config.yaml
n_layer: 19
d_model: 320
n_experts: 32
experts_per_token: 8
d_expert: 64
d_shared_expert: 0
activation: "swiglu"
moe_layers: [0, 1, 2, 3, 4, 5, 6, 7, 8, 9, 10, 11, 12, 13, 14, 15, 16, 17, 18]
router_score: "softmax"
normalize_top_k: false
routed_scale: 1.0
balance_loss: 0.00887
balance_bias: false
router_logit_norm: 2.0
init_std_router: 0.0152
lr_router: 0.00048
vocab_size: 32000
norm: "rmsnorm"
norm_eps: 1e-05
tie_embeddings: true
optimizer: "soap_variant"
lr: 0.00461
beta1: 0.95
beta2: 0.95
grad_clip: 1.0
batch_tokens: 65536
seq_len: 512
train_tokens: 357000000
steps: 5448
dataset: "wikipedia_en"
Below are experts of layer 13 (counted from 0) of a mixture-of-experts language model. Rows are named router (the router's row for the expert), gate (a neuron's input weights, with its number), up (a neuron's input weights, with its number) and show model dimensions 192-255. Each number is 128 + 32 x the weight over its row's rms, rounded and kept within 0 to 255. Numbers have three digits each.
After each expert's rows: "gets" lists some tokens that make up at least twice as much of what it gets as of all text. This comes from a sample of Wikipedia text that the model never trained on. Tokens count by the router's weight.

# expert 17
router:124117149120132122110137147095125079163122137147110170170077111121144183062157114181077115186103083115117134092107215116133102186108119147120122125223145159161074182131108137069167150150174066
gate0:167121191165131143140213153141102097143091147149119128127102103137168146155109083098193114160159139161102135186146117105177070152135126120130135100125112075189145145156105172078137117114118149
up0:137126171149142154138189146126084131141138165132089187109085122145169141134108096091171154158170142164080156202172112101183085149106120092101129101146123118175095177157113139105096139104073163
gate1:157173117151118196082135143179155161155209158114180154141117122138172126119107174134122181146100145131114146162113161107127158114141179126115134068121160121125087122083116108083085238151136117
up1:163094161081108084141116100140108126079062106149075093149117135118079182133139084108109076160132117138160092099130118170121094151123097119188106151113107138122168164164147161186154038113136143
gate2:142149112080127086127137146097018149077114118075092099132129141108152155115141110146109071173086151122058134120071114056103154114133160166114123057100102130111089131172144177117112116137149160
up2:097146130080114114094159105120104110059088136088114153185118178122117184112134100123158087160082179127098177105141113075146140118210121154084155108145100140166108128110091136130100190139077219
gate3:040082056172096181104084115201126166112159105188080110112139123128043130127076115115112168088095142143106135125140126145103100114104144166145109164106114083113100126085120121107145106139157085
up3:174117206111133050169090111084132136136107173113175126174134077135187103084165143142169134162135087126132133136150145092101149158155125121083139075147138120107166150172121150129148141046059141
gets: "\n", "==", " =", " ==", "===", " ==="

# expert 13
router:156134137144118103124088116086099158116128171181034174111126102089139145092150156084158152211156161073174131147106147103121130138084086152179087154106070138215134166127120123108117097111133146
gate0:161123128128183164139138194204063083120135135111165145122110106201115151075111144117088135131129125144176170161073145161164170076149137145135142100185204127124171156119116118141081118096148090
up0:133101165124111132161135174138125144121064109134102154116081149191099128120085126109128145139152134127150124115030096125135162132132158119143151044117127109181157128094160159099105103090157090
gate1:176174154141155145177118113114111095119103166078169108088161127114147153124147103105133135113098121118136155131165123080193099133145166084177091104116111146179137129135097127063070125109084126
up1:115065105100070125126124155128100168192154104124136113161134132104105083162133137136129140180192126090109092148134155167088165134096134157090139127125137093078088095115156110189127143147141168
gate2:135164154181132166112155125112096162110106091122117170107131102117144141073119155168132097129157115081145137129157125122129069134134112164108094070117171159130103120136097152171108137146149123
up2:142159092075142112133104116151137072148125196120137106104170086100169103195132182082138146175090161150108109110076126156111139131156144109118130169122132074076145107087157154099142109131154151
gate3:167154163178156115145123136135120165123108157112113189170165053138164134116154144134159150134156134176065109111163141111128116163141156119178097100126134103081135099096093083085137109148084174
up3:187149125133148101129162186106100095166081144041120145160096139141119122068110141117096105107173150044117136162126172095148160090156173114142125164100102101139095137116192146045185139127119148
gets: " |", ")", " (", " in", "---|---|---|---|", "\""

# expert 8
router:167083064100124102118124100131099116138153114142163105127107189104141095140147131116107110156125149101104153169168084094082135112109105149077155076094144107130165132132177143105085150152144135
gate0:129134125147111077171098100150095113130152039164135154107087129081131175135166088104095067103165172111176129140175126129092107103091114082056156127140086093142135064130153120091116156150156158
up0:134121135157122123157109123143137111154106065153119145096058107067113131148166125127088120104174152166121081138167107137088101135140142120078130124136122144120091116087128063058130120163120117
gate1:094094139081116165182165090106143105110105161107130032170119125154106167142111119180179108201095169136120145138121080163152159146098158111135193145176113137135141143119165142180119174136080168
up1:114116102148130092070108131157122162169146103154129184082140129128098099134132179102118106153137102107149124143088118123131105072151166126140053160114174111096094194140141130128131103118182165
gate2:131111157144154124202082143078103114145132168164119079127154120110116124163139149092137128085139113072130103131095125099141106139135214074139072112079134141083115178104082112150087183127132105
up2:159127087121152119128145067093145123108145131133138173092039159172117079089188125124137091125125124171104123080136108165131088147076110162117094189131173140172149076160170137118135142101148159
gate3:126113094145116116065101144133105116157165048108173148118139097110110120084078130107121161162120096057100110091143153117191097118175099105164167149142132158077134126121176106127125120143164119
up3:152135107109127152182133109145125118126141208123094140165132101093127105116155144164124100110194115191123163169142109106080120127064153116119118098095103176132136090165101131125147132142111133
gets: ".", " by", " John", ":", " with", " James"

# expert 9
router:148153133142213118137194171117086141132143117106143131156090091144170148153119204080137096121166157169155160121204126145153156103155212158129053135160095125166080187107133067136117134141122071
gate0:110184075148170135160110146097189081108165181128105151139087130154124122089096103134131126131187087091158120105168118174150140129143152095139156129119129163122127094162169140089145165147165111
up0:163121230122146123168117141117186045145148108081086097150176143120104220100072134147125110162106127141113111117162134185101173122158154056067130207158150136136113120158107130098187120147106110
gate1:119112160169142096166092138126101138149113155166102179191157059133106130094181099099112102195156090140092114145111144068173125113096120147180130130145101086132101116075144128116143095152143200
up1:149150124071139142098169132156106172153119083131111165147211130087099122154144112144155041162102125103088082084108126100183133128137109141092112132132115200126100166163114209092131176112085163
gate2:160164186184138151068151088171101175138088197168123088141119143152136134159133068112121170133129178086160107090116104123124128148126157129079095108122074193094172122110113145100150142133105131
up2:120129103109105123165075164003141131168141098101135114108126133125101085062146134156126125156146137175114115152146116142117118113108135103088120136134134122162122100077079109105144121112104158
gate3:154108092112135136095120128164110119106106131064149108083115123117125112159157095103121110140160128161115103160132101124141135144124074107115173119161090115144124112111033119146146126110147103
up3:123110113106119092112126160185085160069159200130152140103118117177117116135159133099154179106112103159132122162120100141083129167117118098108178155116160099156090095098068094079137124126081149
gets: "-", " |", ":", "|", " as", " Born"

# expert 22
router:167121136081144110101110133164134127122156118143157199120136129118184156156127116094157153120119114078151085137112126096133087083121108128123131094116103107124114203156111117137147125139131093
gate0:146103052135138041117135183111112114158133126169127110122077160159062099122058154105125132069171126173146083088118152137159102136116134145051123119119137134085068128186087149064112110133115177
up0:159087068129130041102134160156165113165185115174115120137079119151088155105071178143122147130130141116144080093137130124171107146145123143055121120139140127132071178154083158089109095156114188
gate1:147106120162096177134176066142160166102108159121082191165122169115155160127142079129131112149141092083133100072092144169170103107128079076141094127130096150116075154148098199151132069087134135
up1:163085136151148107104108183121100153164081123126055129113197106152123143104195145111111116078112123127103114111188151150125144086128157202148135138106135146189129175107131142115140111166108099
gate2:121138114099086109092115079110100177135075124155089193066123141123119145169127099161117086086111123126158108123120156140146177108137129157153146095080147084149104144163109123152107137140129091
up2:148107149193110160075169166096164133144146116091153086150106094058117197116124153104158201163179137082127139169111168189094108111117103099128131091091131119113102085134190139140125157086148122
gate3:133124145196115091119151107130092070170113101136053135080115119140104127128156110140222058069119155126177136098137195119116160156140149117136130152140136089126099114174107104125168135103090129
up3:084093142205095134079135091171161118147116124107158170116125131159164138119116100082155087173154149101150101139110119099127146078126097157164126123112163129145085152158152118215073125129100126
gets: " the", " |", " of", " The", " on", ":"

# expert 26
router:076146167130151135114120056167174124134177074092113128175053107100115188141185183159125160101118109160101161145191141130145161085158118137140111158137118121110128192167110172121214157080112172
gate0:181162128137120144128133098112141074163176163152153101166092160127113116133156133128105135132194140132106168152117159109074135133161118141129183121145157104143192129166142101116157165131135094
up0:136149171175186146047132183119142072102098149170137059140104104123129081170156135099121165141130069085106141136080127170076132149158176125096128105107117150134145111024133121121176130170155140
gate1:104071154128120112177112106104121137083143122139079107105130162123153109066120101118088160163142100128179129119152047083079094093133151117140075150101168129177129117135183179070142157141131158
up1:108127114126103122200194137105144123114098139141096154096113089113107140166159120125101163160116115161173096062159109099088138166127185137092117172127145105141092108127146158108136125096098129
gate2:137195105156136072153125128142129136112132126114062134139108125110127163086159058143124163108158181161066150097148122163153129124129148169144127142129111095119149095096152121109182138127152169
up2:137128132122128154196157141132125124156140108120170104145105124118090101176100120093096061177143143117108109088177156099093137045109123121134127174090167149157129119223182120109086106150130085
gate3:085145090147082127114154125084127135064104155173148185159161213180115118164145136141084144132062136166097092098125170156102092105090115066169081127105195157154173100146132205167128121166131080
up3:060122095100096143106129133083120139097117120141157186172161175147144078190139154112081165154080092154145071114125148145113150062111110056187074097103188146125149185175137160125129098154146092
gets: " the", " a", " of", " first", " The", " as"

# expert 11
router:138156069133090129139110099099081142118132128095184102117070178169100135148206166140068072116149154109174126126091090132131139182139165181061122122098154086113062119112082089070141126108159111
gate0:117136182168199151175196135203130119130085150147110165104127122105110189087103107084100114138134167098168085187075130161113148162135145134137101100116182137111100138127108115105143124088114095
up0:117094140083133111124087163091114108167142087086122151179089076120150082173125124136138116136168106166114114124156129082143166119125130152113205137115066080188152150165119134166104166125101160
gate1:121157177139148172167099119108123149121092109167120138086131152148150145107124103132080095123158137118111179166115089155139144162182128138167110106114143060124155143065136124130048121119173071
up1:144153159148094149102170193082066114168094117141162146187152102179141117111094119136196143188138173084120144066101074160096096160176041121168195149156114135113154125164107131165127093063120107
gate2:151115111137081104133171087107116132097089157159169117115105118167134170133133182143128125109151097180132110083107161127119115129109146170107135090124124131094150141092170120104113207127130119
up2:146068079103123140127167055153153159127099136126151112154139128183114126130134131161098142128115124171110059080137144117101084096137105156134111121126094201096161135115138097127147164132165126
gate3:049199184155143162172108113114150120106103119174125105129098123177127218163148131111068167153149116242090167147150116104163114138134143074134125154153143121132081157124128138144117156121096087
up3:142124079070145099111126130089120086098183115100119131074161178118141103140156136147189163112118081084130155159120094132138119076108087092105161098066052071114166145106096126207128117101157162
gets: " |", ";", " %", " Candidate", " Party", " Votes"

# expert 6
router:129192123184150100112169131170156148092145136106109143112101136150129139123084155163126138137158182095161130143110172116082171092147141144139111159121162152099133078175178104117147103097174125
gate0:122149119117127163184151119161116147110111094137124168110129157108128131124119130175106085108073139081157164067127138185145175101069137150145127121145123080156156104106123074146098089094134127
up0:105094151116129094089100132111139142179158177133127073161146099170110122114105136087102138106188126207051134161113123059147091141141143062128110140102095126118102143148125177121161174193119160
gate1:189125133157143127154142160138122137122152175172173098132140084147120130136163166157094135110117183120154159155144127110170110142162162121134104121145130092018114117124129105121119204171194113
up1:105063147138124072067078136130131129062089163173070100113178126088111096194056146121013171093167147149103113157100115093104158155138138117119085149099090106092100178146060166139100155131143134
gate2:126183132137141132083163197110138126151176148172183210133130150118113205118155135176150203182107119140141160136162163107141174112159180161173137149116151139099150141137139100155154064148083110
up2:095138189174165142128087111155138084108157191084118107181080143101102125162140129107087195145122086110106153154061126113159103102156094147155124206139090122137133203197154149103173166160144096
gate3:112194126083099161069145103155118142110068132195120106135167127086101077150150096160059105075128091084127163127126170152181161140170162156129123119138142154145173200208150139140186141187108112
up3:105177176086143108139113082135172097130100162202127128121107137161078147138131115147155134117105089095112126155189169153164160169139152155084158100172105103188110174195108084101198140097134133
gets: " |", " /", " (", " m", " km", " mi"

# expert 29
router:122113124115147133113083061085131106178166129134178116166115164162081138166152120105101128090120134145113092096064150208130150118130210141108136164072137121111099137106110127050127202138137103
gate0:168130126078119128103109128147149113153156108064112088117110123168151078110098157092194189110080127073124129148175159141114141161132103077103118116143114128120140061089127119093061148107111146
up0:155162112114142142051158157143115119101153148142161140160169109117081134114180111130116131107151131075101126149167131113196102143135105136104078099141132082076175150154137165120148069122133093
gate1:152167096127118165187180146136159146131120146142101200093126148124133084183145130161150147133122128156142111169129171129131145156123122135121118156127128111083127114114135098096156122156140133
up1:107105078120095146150178110098135093183098169124068149148119169121108063171111145186113131166153138141180121167089197149163113125133170111101094167116095042111095128069149085123151140127170122
gate2:155077081163107125112046089125096111112172160175148144063108121134167127173113157157142137129137083161198117140180095111133110131090100107182154065107119118118095095150128155091096125146138154
up2:153039143100117117162085129093110129165132136125132125083090140130159095166075147162123175122133089121150051174136126162115153203115154100145177116112153075098089115164165141137146139138156155
gate3:104130085101076090148142144096127150193161144171105137122194083124113090135100129062098121147117060088117186138110115135148133128170132156158109131104118077132140119087116120151115187095182106
up3:145124166146174093105180102166137114064064137121095147139087172173161178129168148192145138099180214174131074118155157104124086137104137095101126179133161187149156115144121157105128060143066153
gets: "\n", ".", " of", "|", " in", " to"

# expert 21
router:142119115110171067135109150177152159096048176149166079109166081136172149121107122098096136084123104149093099125168121148081109112114109141115166192149086117109143114086147182131079107204088114
gate0:098203131175115112155133133121048179058107114153119089142125101149165128120081126078155151087103153162227095102156084139041117187145154118139126161177158182117145154060121179040154099194136154
up0:083173114188092122101116118139053147093128107135076124112136058153173125120099154114133124086138158133156112094138097120078142140121107113083112200142156193089195129108154108067133103152131160
gate1:107213113138147095165124092122113093164116115178115106130068135141168132143077076145081165136147184118150053095125087150069121160112144062141123174136156143111093095118153147147072136137082179
up1:162109073084178179135083097140176126100154060103142131152157118084153141160142095130179081136136124143121125104136168088170126108150102115103171137117171138076101129154093146138123213142138126
gate2:163128133161122129170106187103182128028118125073170162090087178138157138081141135117120106071131118163086172110163136119120149103082141129158139136111078176197098157151145136143159186111128122
up2:108165098113158112074191127169107127183174137156085078133083019145159104196125149142148093182155151122179094122090129136111128118149121130080107109097138066065132120092063117099138113201130111
gate3:116132156070095049174134075093124144100162147098161073083179112064166092101116156112191142148166100091124108135080135105157133142115094094148201122106122124138118070096124197151045157151125139
up3:087160122155080057129152107077137131118130120147174109156055159151100154114116104150186074125069096175136140189122166129169135108156133140147119171093112147104062128158117159130163157159114151
gets: "-", "′", "N", " A", " E", "'"

# expert 31
router:113154131167075133164078140173133132100113122120115159136141130066064122123105150187173143146139116135113119136100095083170117130125137061117158122162176092170120161106155067167145108146143172
gate0:064156143109150154141131160123127178067064106141086112136152198160119143164131167104165129147183149152124080105174178149117145105143105155082126038189151139119186077111098097136121138112184127
up0:126158128150122075079135079114073153096111136175095096146122072100121154116173143102163145166157115122163150114160168154117125169165139111132182081194123108152162142087110108151144150212147169
gate1:136195165110138112201090104099135122056080127082117135129138129079148135124166140092102077147093103110138119139075047112128121106165152126147081107107124096110119104099145132140120158136142118
up1:132187140079127109189122090183142168152123120068129141122184084061148204089147113085110177053141092107111106119111048098103081105148077114106107104130152149141159073104153130161118131176125102
gate2:160130096101054077139110081152148126177154137128117117150128046087104106087142172155191135188150089128094107100131140092138153156099130126127134195109071093042162133135133152144092184159150124
up2:202130104089052044144137071143148119172148136141163105150108094090127107108171145116199103173163107118109104117114128084116149157129096166123145146098091083043167146136162177122084187145152153
gate3:138167153160158110175096125147117151178129128133130175120201191108059103172117109167124088156047121153114085126146120093152150108095114055163188108135123158104122149103155149141136109096161107
up3:165135129106122067052113101127056155176138149134131151130137066055109148158147105141062094099110173092141087180140110137114093142162167205174100117139100123077147159144087135127158168081123146
gets: "|", " in", ".", " In", "In", "–19"

# expert 23
router:122193111075090131134104121088118129154132119124113148169135119174119133117136088124123141149114160121157082124108136143148099076157086112125139114130124148144135124185126117135076146101074098
gate0:114184127146105084090172134116143097111081194147156130139121060115121110107076118136057108165132147170149120149155149122148185084114114074123122108127176149157120178143180224134153139137112095
up0:199121159124145135161109122157125151129156096123123197180137129152157109125154174112193103133146081096126118080127142157125121179151142176134108164180072128074115071141100079134108125144113142
gate1:120145159156135145085143123129125121173104163194062101172166119128152136113107134030141099172090103138109125138067122109139079119123141160154165116175178111163128171112099132178183057138148139
up1:076126142168111123122169165153145147165079126139170093083079112132154127159104105117135136186135133166157097087125106121152104138144122127125120157171150144184117182128133167082162088180133065
gate2:138095110136162174177131139150148127131160096121115142060189127121154157087122118086098102130137063175127105154138141157155126176148141093139199125154113075105130075160125122131118158153084115
up2:123123127111101119139126118143105177090188128135152157136134195161099114100121100191123133172120167106147156090132144171117134140081124083104119110127108180115114098141118064110045115130082128
gate3:128134145179170147106139129122061159170118197125125145156177091207137129147129109175098132142095108114131119131139116077106179136167176121118177150109151119143072108129087200144140127116113050
up3:139145239112146131093139143150118126097121128087188154148116149167177127158129152136139159100098135145112110085141121127066171115176126154147186154111122081125115163173120131184133145109087113
gets: ",", " in", " and", "),", ")", " –"

# expert 5
router:134141106190084142085146094138131101110179093146164112099184103113123122111099120107123155155171169117072162075156108185108072119181115167155098139152093141148165136141141145141094115119131137
gate0:131151109133099143079123073112134114184143103097141102119150144142090179066139184116113152134187116160138090136116059154089092143126127126098113145113091122159093175152186124090151149115122201
up0:123124090154081144071103093096151130197141110139166119091148111092123166076157135121081100107203103138143102140133136153158113124085093108144097167102091118126094157161201091102129105132139197
gate1:076164167098093130071144126119102140129103144115139105154144071142111133094132114161125154118115157159175100230149084145139127148148082109079046126171140048156182178133120073120138151103159093
up1:126176113110088141031122110122126157138114141118137118133136098164140182098156112189120127151125146156181119209168086108133157143136104132097075098150129097154143144129093059147128165129135126
gate2:123064083079083163128173059149075111122108207086095093108142086190124122070109144162133130162158175130158137139175103120150151134103134143128084132126107118100086148166106162084087131115088161
up2:149177128141131132144146124062162126196086143154189076129138156124128103142092080112172140116110096152181154111083156094113106084132156074089177077096191115134078135129202131117153156162143115
gate3:181136164109112079130182098141139114104113121120137167112111125149085101099130168122090117184154143092098132166102146198110178092064137126142125146155137138099126141051138201093172192177118098
up3:084088130137114142119137230129146141141157125133130090141131099147172137150117095135136123111127095173165130093130112087122128159133165083165146138125092143161167136184120092170120130094170155
gets: " |", "d", "b", "t", "ul", "m"

# expert 15
router:121168136146095121138085163117093175099187205108148143159103170110068154144152109118126130144164125187133102122133162129108130095109183145129133165117119141061128181120093134089236178137116149
gate0:164125131105192156113092206103145114171078130116121094129104152105089104141101160187134109128078186103110070142127142167109191175137136160141137108054089119163113109134132131151149157139117155
up0:154105113103135153120147099109135104103195154069161150113122140026193103103173091123162122131126150148088143135090103107101173119069167148172085105149165111106113105082152138087075136089156126
gate1:116140142159117146167146168084130094123072115081150138077119142156128185150152140175085097134138109156152091097088137083134125103161153162150122054136115190135124157088178141197134166119110112
up1:091148156128168153124130114130117186163160079100088124152122143104111125064118095136073177132155104079094068114142100144107130127113188109159165150078074124157121134121149142144128142177078136
gate2:091116114125155049116107145140175153179119123131142114121144143101113139149152051040133110117122079190111138167151161110080143109139128153063109072142204113080118119119112168086112156128083098
up2:116093102120143095147129146113170180186137141071137126082193152134184112149167059060160113134111152208154161152152175150119136122113144119055146096166236089070095117078115156086094190127055052
gate3:106193175164113156111137136148149162212135091143135132174114125163091069081119143087152124080116112094147083125142141144142096152160124090102107115135138109141150098102137140120170097211177140
up3:176179191166153139129156118147147210113141112165146201133102062141087119077097200023137093085105125090163103221131145131141083180171136178129173123128127101104134106067131103159130105184124175
gets: "==", "\n", ".", " the", "===", " The"

# expert 19
router:116111168140148155116161110160137129135136112162112135108114153091129066114090108104151088084124207174151103099121090172154154108083152103098102158118099201115163097149065113131107156139089157
gate0:186053132124152114165151112102092076135184089121142129116115122108146152139151113099164099149103132050156161097153078071158120148151204088093105161104070136186128100097171097118155185135168147
up0:137182097132136155124103143116120168099050094103107125182131133063098138138115101125126109173129133111107082164097127136119051122094117139101114127110147145134134103090126089158127059045146185
gate1:144104170148135157161128095178115100109107085165101116069135172099147121138126102146130135074102134073157167107146109116087128141164095148154047105072104136139169173065151199112108139128147146
up1:128097186171155135066135152159184134169199154096120186115145078132107148030112095189104096109196148172084087084100140123187151108056098108078114144127130143137062150126133086175093115106128112
gate2:118094118062093114142197158123085090161118148129122120092158112145094134191126142137121124104152152129125119098140135152181087154091122113160118118073114138102118116160084144140170150092158147
up2:178109108153110153131135161016108200151103123114074112148143120084068131169104142134144181079151111114187090155090078077099135164107081107103148128103175074131103106119117120143131183152102155
gate3:120182131098173158107143140155104101071105131131088123131117143088101130120129145110149129137143219139175130144032131143181095145133168217189087139166142107135173126086112162094086090051140124
up3:162102105140135110153139137129127197181176103045056103122119140110162117118117111069120171131113084104100130111155124080102100117112122122106116126053123130091107070161134105148122178139111145
gets: " was", " is", " to", " were", " be", " are"

# expert 28
router:162136123150124132143104164114087167178126134149169130060192109175163207141090176159142147105124101092198146080104121082053106107160083097157164136086120152130163090084131202140103138125128142
gate0:122119144128177152177131113089119153187191103155120122140068100131078168107140078095076102132183178120120152152130113104143124096156141120074162162087116157145118157147124101156118176157152132
up0:146127124114131152155147098151130071090119124166082174084160197174121146140174115063197146059109138093139069126139163148124140162159123140116120159142128116182125148153175177167142160155125186
gate1:094101113121072103070154092125075175207126139117130122078086180100092136128143134136115174085142168099179161095142138130075118137081143144132110127111153134149125194154129085102099108154110109
up1:142074117095205096177154139057175116086134070135114122057192098123149113130181078148140183114160113097132096127091154136193121167114186134112119114094127093134106136087108124123126138097208196
gate2:186174127125117172151118086155020126158103113146182079173082128136139137128103138119166090083137089116106113158149101126135103139198178125131137088150128148105117089125131124146118146213106202
up2:068098136138143112125110171176144110135136085084185135114113103165183148148168052090114155142108051088130138127168138100110139128107133087115127124113103130117153172166146132187119120111106120
gate3:126157050167101155155110139138080127166123115134130092158093152072134149118146111137139104124116167153124178149167137131187092096161103106119158199112108103170194111123128112151090059130117123
up3:164155106091083062129130128165145114144144150081149149147170137105148163112137141125110129136155148176200164105157133119099160141215194086144067119115125123110092111109097132096129122092117119
gets: " \"", " (", "'", "S", " S", " E"

# expert 25
router:104142116071132159124073120169169050110106111055091193193075138140097040091135140100144075145134152097196143203129118071104186088117143100154107125123133066145157200159113094103103185098145139
gate0:132155155166085165110155081087183119157085141134046141164073141110079125099085105085106103141089144140102167122208112068111110174117114172099152180162144185112124130095089123130144121124113096
up0:141149143104148142114059184159148181111190124083140171099176115130149150156166145141165106084162081161122124102112146123119122089101145114124142183144144066105126133144083108131102149119161178
gate1:143139139096147112121115143140101137114116125125109076117110097155218103093101085150162146194092089099168146136152149130169145122135109095125130094134183115077115083141126160104187154155129156
up1:122142176072143095168119148172068152156110128153120097102123091179178099146093084150158143163105063127145196150145146129160156104115105047118122140083172133074143124127118118106178141143160185
gate2:135145127097134122127094084122090142108112060148076149080101137094110175162061146173154076113137170101208138092111139094184198128057118166151091104161117129147086149049085149110130162120097120
up2:173123159162060097093129152078121111144148177006113147111190072115185119122196102152084209127101093121127161131153129113079120177118126102093169122166138152145081171191150164224117126095134124
gate3:087082082112152117124122123114161122113171140146086093124113173130147114121139173132113103146159133165134181157149124102107114177111100140113082123186120098135109158119079153094123177101050110
up3:118136132146174103134101144105130189082122183238128162163165088174138084099089133064145147128217110112095150133118119097132145126122199119153156112094119091091161149127132150113162156133063111
gets: " |", " ", ")", ";", " 0", " 1"

# expert 7
router:185114141132145154107156132160186156123126175137137103126173152135121050141152140114125117139133147139168095145173081110153134138114113141160114101154154149114116096170142104147134066086080152
gate0:108080177077134106165148090129161107141127103115105119146142171121170157132092116147150135129111146141122155126124091091066080084067033102099104133078186158092109096145071145126092105158122123
up0:096129063150173166071140154141096126116126146124112093140114156146134153101076121144131144080139144092164130126154150124057083123131219089159152186150202148130130096144169141118174120186195153
gate1:120090143051145123092058162078166110172105086086094208172139120140153090163105148084103158097148091138113130144120105090122136077092097108183130097090156126141090149139137091140129111145130132
up1:131112155171131112124125157111170147178179092093071206168061132117135119126133112137153187106170167152080104145083140170142147102095124154187070137169156063204122170194132114115092122137167077
gate2:181160103072140188152133078070094037187175124156066129106163096128124150210123136177057128123142124128134107073135144149177142108122119108183166101153118144116142095098152150128098128105124121
up2:113177066121126178153105088100091084157142104153104083137139124084092176155142113149125160051125121145137096109136159149131119105138152064104127105128151093170119088112196110120162157105159136
gate3:151106086060078139172105086158111150179132113174128092148120139088106122132181204137084148161118080189141131152100114100141116101136075141143141120129122170121074167146124108165106110126143174
up3:154108150130143127148099098144081108180138131171110101149081185145073078141122100144119100097131091125108105139125177142128115084134110217114110083090106128074114110109144135107148125057119174
gets: " to", " a", " in", "ing", " at", " from"

# expert 0
router:129109148089202110185144142081137178156180125080165168115099122081154101155112186098113107140140117088120076145131113142094117175117167103106190088085166175109087125094161117110155143146133128
gate0:085134124117163125095130152155155142140135147113154139117119147133104073098097130123179141105114101131169137091124124143127162093121148175147069072154157165161133187186134065141119108168040092
up0:129142135159081111165129120137163114121153183128108103071091138143102097125142076172107104106092112162177085044065142150166102162145155147142105101124110140153054159182141088134093060075117123
gate1:071126082157112086212086199111115131146162185140132129121132124121110180124104090073091073135157098092100094117148123143143094147142142124127104134159121136135101158152113095143137142186108117
up1:037138064220099111141117177081140147122155150103112095130121108168105134111097114079149067131164143127115064135138144107187138120124099106126134073155121162130100106151115134155129071167142108
gate2:171131156099126129153079049102100110137132060167167077140115153127110159166068068162155075093112111134118106171167177126145100130109176091121159074131067126089077153123120115064131100189126168
up2:159119142107120139186099082098092090141109057151128127113147135109116155164081076112184108112114110100124137161158141142164116116112140056156153052135096147146079149120151112065149087194147189
gate3:130116080119151150096085093061127085111111168124175075051161125143162125196098109103159077172109097082096156200103118128140151164153124094100169122090165133092191122144114061095088067111085195
up3:161136087114186145109115072129048103142089138125128114091145121139177169137151158157125120141121102081135155133100151080131145110159096119111136170099145128141165101127081065136150143112097129
gets: ".", " |", "-", "|", "\n", ":"

# expert 1
router:098116099194070116154146150151191152131099141192052105147127106093129098158149164121159083116149103114154173172162140156106140136144148121195111098086130093125155164137146071111112152084139186
gate0:158139122120059132127124181190077132153155189124140081127136123135138100132156185163107148089172118148162095161158105081164147164167107109149121098132161157132133167120173186136089150132109115
up0:184157151102126120132089152136093135100099139147101129156091140156101131113088136166097103159136123101111093111154061061144103094149116105114140079120153165166114139105106132097129173085168134
gate1:118108127141159134122141138148113091145163148082128129130203130105108108243116104058175180100111132122125130112120080137107112160156148156140151139159127110115163056082179151217103081139155131
up1:136066128157144179146121154082137115110147138130164110122201144114125135156095119037143154150134063126080149111055129123140116182113119120149139126108144108102125088049170137161165117115108181
gate2:125175163166139147071178087129129118108170141129093156092119110106113215146094142032163135162155176125107068133131097080110098124130153151057146100088127097139157075162162103158131099120181121
up2:122093119131100172140129136138127143164109137116183192145126136146137110119155127215130086142124146052128170112112077105139129094101059109138110129132119135110136139037116142140141164133086125
gate3:175078124134126146118097084115080104168098155106126138127134196104109133193197181111130119154115114176113107095134074144075140077111192128136106110110139183080095148131125130150167088144156153
up3:174153128134144160098086094122124141143031160084123094053148158144136101128198113145158107085116108157170063110092167129067129165066155106171118173143135117128066132118177143099081146107157123
gets: " 1", " 0", " 2", " 3", " 4", " 5"

# expert 27
router:160143113163110142082095097115123133150105121151121127119159125099145156135128091100142090066091101102138177099087079170092151119100133156150116138095080060121129108106048105119102106141110165
gate0:171132113096134102161120158121107154148079137142189097077090140125170102131098139138117102134103145110099186157166142122121124158141161151064149111091161081099154182112137105067120157131085074
up0:144102137143085161131112125136134158170163135098074141212107129112148144088159147106116124128128182122122104090140128151170078086130122101153134144118124162132160077184139154133154105152104148
gate1:059128113131107136098127113122134128088146140111149143157123144085136140088122177146131115111095010089140152126113117121137186157215151050109143152190122121113142145137106054101112095147146176
up1:146123151124109155135152131092099107172055150098119121104121148101068078111109196146116125157134097109128136143094110128096187169166164130130086104141072070145137189113154099112113115157176093
gate2:100150128170123117105124139108156103094105179149135087130141076152116137117167108092096088092164189136086136137144172177114136095126126136187135194105171125077108135120097142132141158145133076
up2:101208093133113112106139143075126038113104129112168093109108088087155161080064121109130095146126111120086135171159086125135113100127187120127105135125103161111146122141124096062115201158099099
gate3:195140170128129129115177161068132164202164121159103151198111119117213090112146130133188150079142088126151140184104109109117165202101112148157174117139103149116099140138119125145098162093087136
up3:142141138142082151131107168121101146162136143136164151142158116109198118179109092141156132125176128133115097137149120141157198145183061142120128121142114132084155141127076099092149170129201158
gets: ".", " J", " C", " B", "B", " ("